{"d_model": 96, "d_expert": 96, "d_shared_expert": 0, "activation": "swiglu", "moe_layers": [0, 1, 2, 3, 4, 5, 6, 7, 8, 9, 10, 11, 12], "balance_bias": false, "lr_router": 0.000735, "norm": "rmsnorm", "optimizer": "adam_variant", "beta1": 0.9, "seq_len": 256, "train_tokens": 243500000}
Below are experts of layer 4 (counted from 0) of a mixture-of-experts language model. Rows are named router (the router's row for the expert), gate (a neuron's input weights, with its number), up (a neuron's input weights, with its number), down (a neuron's output weights, with its number) and show model dimensions 0-95. Each number is 128 + 32 x the weight over its row's rms, rounded and kept within 0 to 255. Numbers have three digits each.
After each expert's rows: a language model's description of what the expert responds to; "mostly gets" lists some tokens that are sent to it at least half of the time. This comes from a sample of Wikipedia text that the model never trained on.

# expert 61
router:054109099129103163137091138127145090093091103171154179178219118138122171159105134109122143129153086140149110144157056087180087084084187168082143165136116093129173114110136159125184151113056094116116147161166164138133147153167141135130072101139107104155105118103159076140128112091131125129
gate0:158122107125136163090100119098102077146112177170133145140125091120082165061144187115155096159086147134186144116039116133133069096119132160104113098111125099150091124118153188073122096109093150167112178128124143163171114125130115110114086111187116086085118095085087038095141105125144141142
up0:064134138088144125198155154161155182134108075118123101122132138088158136216171049121134151153133110104123170180161146120117178157150103130133111100115133092125115139125104102150105207121126153137179105104148141156134127115091157153095132126107145123170113161153169232167084113168098149103
down0:139118145151128204090163129087100079161156142110147127087127064105137108070107150109160116096113113120105101127125083161143073125153086086165138061146161135157159147135108084112052098141186115130106103101131066132118158106113104025180117166144120131116122087131096081113146187121137134123
Periods ending sentences, often merged with the word's last piece, such as s., es., ing., ation., and closing ".
mostly gets: "ing.", "es.", "y.", "er.", "ation.", "ers."

# expert 25
router:099094087133099082172103172142170198110094176145159128177184142115086127157113121131083124120152103141149133127171111056169132170141186117120189162174098088148151132166083125110074143152086072165152150119169120159132115144157124078112096143086122116125123096101187134084105062112137135143
gate0:115139099131062100113141162108104146021099085085177139169138092119153172183150158084173098087110093093150134136189123175162153144120084185145075129148164101091184142132138164138150136151096094139153116125105112190126113139127108097125170132127087091167081084097125128139089105138100103113
up0:115137082112130052102127098140117201091125119091098119134142104139149114154106201078167133162168139086085085146109106082102104114080125159159087120119086157119084089174150102116107110120108142174133156083152109173083162136112120130146096105114159191068127086102146162112112149158087118044
down0:147044126131149164126105102194104143098104132181168190081140114153089119129110105201147170085076135121172156132180164090139112125136198082162133174133144191123099152102140169102125139162123162127096173145166170122187160129133107105151170126140132110123195077142153115120108115094128140138
Short syllables inside romanized or foreign names (Ni, ore, i, obi), coordinate ′N marks, and blank cells in tables.
mostly gets: " Di", " So", " Mo", " How", " Ni", "raw"

# expert 63
router:084093100119110130134095149110110136121099141180136144119233121147083161083132147105104178160133164182177100164161097131192120201131200162139172152179105161120110163151114155104109160155091075178090163093149143144083121132176136108156102108096111131165136137085112129128142136085092133121
gate4:135095153111141201158053138082128109109171122132218166191122115136166177099143132114147140109163127087112105125143127131169158129110171106131125175048152137091118135135092161110090151154163101126176174135156145092119119143144166121136101134144078210170109092061086144157152148133138144097
up4:172111168151166186081165125111127201178124128083088102172098052158146127169104126156158170110115133139170124059144146111064152123150123164081077148152095115120134192161179127142125147077099119146144113140091100130123142143126118058176136067126123112096162156198098121126135123123127132122
down4:179094118182101143167125131192106139136104107120129127151118061111104150118132118131174101137100123102128071087147111138140101105125063095136120203103102116124157132202158072124095104112126129059082135214127151119135142179169138112087101036161161125104108169139072118127131104122127158120
Pipe separators between cells in Wikipedia tables, especially after names or text entries, plus table divider rows.
mostly gets: "|---|---|---|---|---|---|---|", "|---|---|---|---|---|---|---|---|", "|---|---|---|---|---|---|---|---|---|", "|---|---|---|---|---|---|---|---|---|---|---|---|"

# expert 51
router:089120086126080090181095166146155170082129133107155148176148169102110151213132139095131121150132150130164117118151094081131118172171188113108195137132109096160114167165046108079109126172085117194158114112137115137143117167135115084139093157070146098149115091090148173134126097104163143103
gate6:122120128162064098130119159168118145081113120200120147129155118080128137133163114106149145118132121100123081109182125119168117161119141145104128132166180109188159164231139161090137123140151104103142137162162123116176146124190109133105108208139095147107045142115086126172164134205138166133
up6:146165128192167119126143139133135136124170186186087119093096195104144133169227127199132147075066037128159150134124177109105146093180111160138120123105134120087164075095103097123132117121145136104148134171137136130161139124152152130156146119181123113166111176081116137162127147158154165113
down6:138156136075193119150118121114169127138114129075193114112140177154171179200176110084136099088159095152089132140109156126149152136149085131158189121172184057155069073114152136095121174114150115158120121141119144086075097085175131128111170118117132150103103090136122143136104085124125197148
Closing quotation marks and parentheses after quoted titles or terms, and zeros in football squad stat tables.
mostly gets: "\",", " Some", " Jim", " Both", "\")", " Fisher"

# expert 34
router:077113106115096115193089167148149176097108154129163140158154132090059131176176146118135140141146123157174106125140077108151105209125160069120167158150114090143137159165086105100103112171068103178138109104134109156135103156173116081108081141126113110107129106107216170102118069113147150122
gate0:126076075137084135130090163132114190087105086097136142137119133161109146090137053145095149110145098130186138106157136081144112173129191127175182143118019126078162164103124167140124108165091096156121138107138113117131156172192144107129109106114103082141090157138130128102104162064102161113
up0:088127122110138121058094100191167130132132156156143148061168114082138100143152165146151207139151106086099175133113152138094122185125089090134104125105108151109068110107121125120102199089126134121139147115195174089157091192103115119153188166114159111130117106122156119155131130191152110062
down0:158188066078132089144196215150188137145089164150101129065114102098109172158108111153085116140134136125090141161170099081169139126136155138142124071149124073129159091116123095089191102151061157135150117116095140127152136066103138171137159155102115128171106092139130157141115100127167151122
Mid-word pieces inside foreign or brand names and Telugu song titles, e.g. Rolls-R-oy-ce, Maavay-ya, plus some joining "and".
mostly gets: " El", "–2", "ador"

# expert 50
router:076022079139156128143113175129118172167162120185123170134165188102117155146152096135114184105137113132121095121083054104145141151104128129159147142177148129127110182158095117069149147132080109126144119186110126131115106164146091073151117133096125145137107078075140172095110193106147143094
gate0:118112146149120098144160074151127152106149108148179096106153173119070138189147138107141097126099100102155211190084123175113151147153104139178160113148113091181103149162097069207097110156128163146195099109119145069154166121126118130154133144128155104065128136122076121170182137132118174129
up0:150175118177126195146127157087151075106116157123098165154134104162152067113108140155083109163213148108143096092159103109138046094123125071106099131064129161126143097128109117070168141121142071099024116090172114159116131140131154157142119121095089136147120118164140114133120107155137096148
down0:173164108166158084092142120139178104110090101162146115168132190129114080142126144084118105135151090102206145128129171158103134165110101078092160105141129135135179165100028139141163138161128175135178146139082105124130152091135125110089178114084100114117093168161086095190098096173124129110
Hyphen bullets starting lines in infobox-style lists (Specialty:, Capacity:, notable residents) and decimal pieces like .8, .2 in numbers.
mostly gets: "-", " co-", ".8", "-se", " Gal", ".9"

# expert 18
router:051116078150097140190126127153132093115128103106181162155200156127116177161075175091131155102153136161123113149177147121107164157101153140114145099127146131136146142178084108115213188191164107128104153105126118128103152171131150105130137130102171135125106105154167120175111111106107213072
gate2:139114137120209133133138119147154107126119070097124109145194178085107166160060135121101163202147155158077122103156134109107140129119108092131055123162131168203063137196104121086145080167108131122123153160130157133174100109196164113125182126148140126120097122142104106153107104092093143119
up2:124129125132143085089125141097136134171135106109156152089124141097077183138111117092124153160081126135119062137129116138099162135158093039174115100102193135147136124160059154089127139106129068123095196137091132158126140117160125083178090072166157097149091146126097112167163159038104136143
down2:105131151069145140137130139106126148070166068115154205109060127119100117141069118130123156147147120160116173123099126083130197055094113148148110081138127167145177151087102102129116136143150182131123086166165121096152127095195140120132136110109158129183157114165186168096104152173140093069
Prepositions on, from, of, between, about, over and into after nouns or verbs, as in books on women, monitors from, focusing on.
mostly gets: " from", " between", " on", "On", " about", " around"

# expert 54
router:108062089163080070147126165146140173114088148125161157158180138122103148164154144107084144109151137185136139111176098076160108165141171124167157155156101076139103153153095114095074135181112069203148126109127156134140130148140114077090099145127135100143105077101213154128122101090175130137
gate4:079129152125116177160067122119118179119149116068129160166105168158165148076134149164120123153062108150194105127145066139157124099091113123154117206157095180160122103129152081117141178144156142148154091156168140107065146128143106133140154125142090150138044114104144126103136156196106176116
up4:163146082120125154113128090145182127118114136172140108088138131136090133077181132113101133161092157138104124112184144126092113101094147194174145078107147118154140076099139128100190114109126088192096142120111142097172190105084094092198099086100127138130176157075118145202137128105189124090
down4:188110114093114102083111133178055099148170182142159095134173110164059084067154149093132099098112138171149156145119115124088088160117166131081172150146126126073146119147159153109102103119156093114159136049106142162070131153163114128163080113066125146170137104178119148101114128093112108101
Pipe separators in track-listing and data tables, dollar signs before amounts, and odd mid-word pieces such as -uter in Electroputere and Find-Outers.
mostly gets: "uter", "rox", "uez", " $2", " drug", " $1"

# expert 19
router:071128158182131130194091188084157061127124105112117185096170130127116157148117103107114133069159107152187138206107062065145103087120161126118130134136140149102133155100128147101134140117096147114150103152135175131092104171092141124131130083099096179158170154173094087110171180127082125150
gate0:079109195117096099189134169085115113101154123080098131097141207104152100124146076095148131111137101150196151148097118086111136091164106079082091170146068123104169147137093146093104135151110169155111146118093045158143124053113146146144115111130100109121111153166147064120112109150090120157
up0:122093206099136092193139141064161083149116132079095156101097151147150138102141087126160117124099112130173135168107150088135108087176109074106096148155087123124205123164100134114141115167133181153116139135082107144080113069118162161146150105151106088096163166202133086121172129098078153132
down0:135087163037102096160143152077125160086175113133125099126141142151155116079125116176170123161086179124146127135076141092126157135179134137066132161127059178117171146139177090169113080139153145125099144103119122142179123079113153147108121105163175067102142108131172106113127089115107048114
Verb stems, often split before a suffix, after to, not or a determiner, such as accept(ance), ask(ing), apply, must, us.
mostly gets: " us", " must", " According", " pass", " hold", " find"

# expert 12
router:096116125142108114137072179175138126123097100105167120168123155101094124121146141077090155129204102109164168167154099124186078174127196133086089152107101164161144175155064134074087154169156107153118119102138142130175095109164136093172138079092119112122141072170152102149153119077175127131
gate0:149103133138132155107135142145128161136120173159178114122107102118097183203113151101108103092178110131086095061096139084190132111244099100083097149133104171125132158129101129123087160104136175165136074085136091093157125122130128108145144165146078162134169092098150114164092151097151160087
up0:152080092124063120098189155143158095139155085195140092184139130112053140103173139092128172108133124147111099140116124159192113168141137066120129146124128169165144136119129090080110184118140135169118089067107117102158066161145103167152144084085101104126093113135124102203162155115164118144
down0:133149137111143174111110118139119080110086119148162125123093083129145101133070185081123123162150080084118108150139154156134132140149085157144142145097070198152088132080095098133128095144128157098164102175097173113194129080138156156126158167113148067162137198133076121108157160164158203084
The prepositions and connectors for, as, with, such, including and like after a noun or verb, as in applied for, such as, known as.
mostly gets: " for", " as", " including", " such", " For", " like"

# expert 46
router:071101130137124130172143196141113135091096164135153140165183151087121137185119112101134086191152138124144138114141076092193103201121142075126186140134103116140127153149087125096101125134093070135134153098148120094120143174125145120136071168086091141168138048077181128123101099128097134182
gate0:087099113164160184119092119148210172091088128160152177081165076148163179141160100137107153140171178091128083153097111112174044066122176149089117124147078110119125115082112106157166127141147124162147112129135120111109143152099123126106126136109096113181075129183062090116129131144137139092
up0:125167114135130108144092175077107082122080130195164154114106143151152096120178095080114133128113160175136137146115146159110077072156155108116079079146119126086082128096156072124079138109105154096134139171115131040175104122131145098163138117109149108117141153147141080179121171033078118134
down0:107105166151098152120096120124148152121134163148141104131095099158142120168055159185098136124074086079166061135127113160039132098146148147039139100068126153141152162089210144149092124129171141107126143086191155126118120159102124158173144131126158115135157091191099102122147137150110140139
Sentence-initial He, She, We after a period, and first pieces of names in sports tables, e.g. Cam(ara), Qu(ercio), Gu(z).
mostly gets: " He", "He", " Qu", " We", " She", " No"

# expert 59
router:150152075126112094139099118133141157114097078115112136170184136155107127115155136121145161152160091133155121126174035134171126139144183113156166146165117099128150124187085130083153123144057095084150128076159086164145133177189193046131074112092067109155154120140153135116117122142143120111
gate0:127142106135159157120132120181079119161140133111113146041158100159163169102136132175136129147136145110150083091172087144100086124103157116108108160119155102179149119096163128166097152176167130172092154123148147183060146134151080090161026161107116109123120146144047134138105163103092161160
up0:172112112129166165149102127141040124115099111142126134157146104121164141101115143067163123116128196077122191099125156091099102102102128122111063110169162091158146188155097119101128154137146111153098098154134070178064081058141141140101141148084110130111132114160067160143108124193159131169
down0:179157120184146122105199125103113137098156092110128128123188162086136177116111112215131132133080134165161117159089119115121101165143151135095173164147151064137161096068099123126148099169121097123158101162107144105115140077055074104202144134091081118158173115159183135116110126136146115117
Closing pieces ending in a vowel, often -a, in South Asian and other foreign names, such as Buddha, Radha, Rajkumari, Aaicha.
mostly gets: "ya", "ara", "va", "za", "ka", "ima"

# expert 42
router:112117118163080095145112197136155116062166119133121119179142181110143085182147163109173167148133131159194120111173080075182074193146105116099125171114169154124157173206108123119120181116083138143123144120105121169106138134149154105085109105084111153112103120105139159075153098106149166127
gate0:178136126193110155140141103100075182097147092096151090098135144136177126127131102152154118087123163179109139154200124116103147120141150091193107140110130158085171153115103101121133153119120138103180136113126054128109081110134148159091180106213075162146136133037128100147103183143144121155
up0:105148144082152176166094075121106129109103135096061164141178151166113145122119109160077075129147093176077141125120137202164137070093165125119136079134123115121087085102127141187129071146104093086112092118126093131128141100163078133182178124133117096182074148120084079131137071125133104121
down0:138069118096118131132128122153115186177096125121141157126176083104167158060094016101125082083090138130107089143080071110125106108099148108143119162127180125083135094164110139132106117134118133093136132066113098085187171160146146113131112105138119145164164173083064134114143136113083132172
Conjunctions joining list items or clauses, mostly and, also or, &, nor, but, vs., as in apically and laterally, Nebraska and Kansas.
mostly gets: " and", " or", " &", " nor", " /", " but"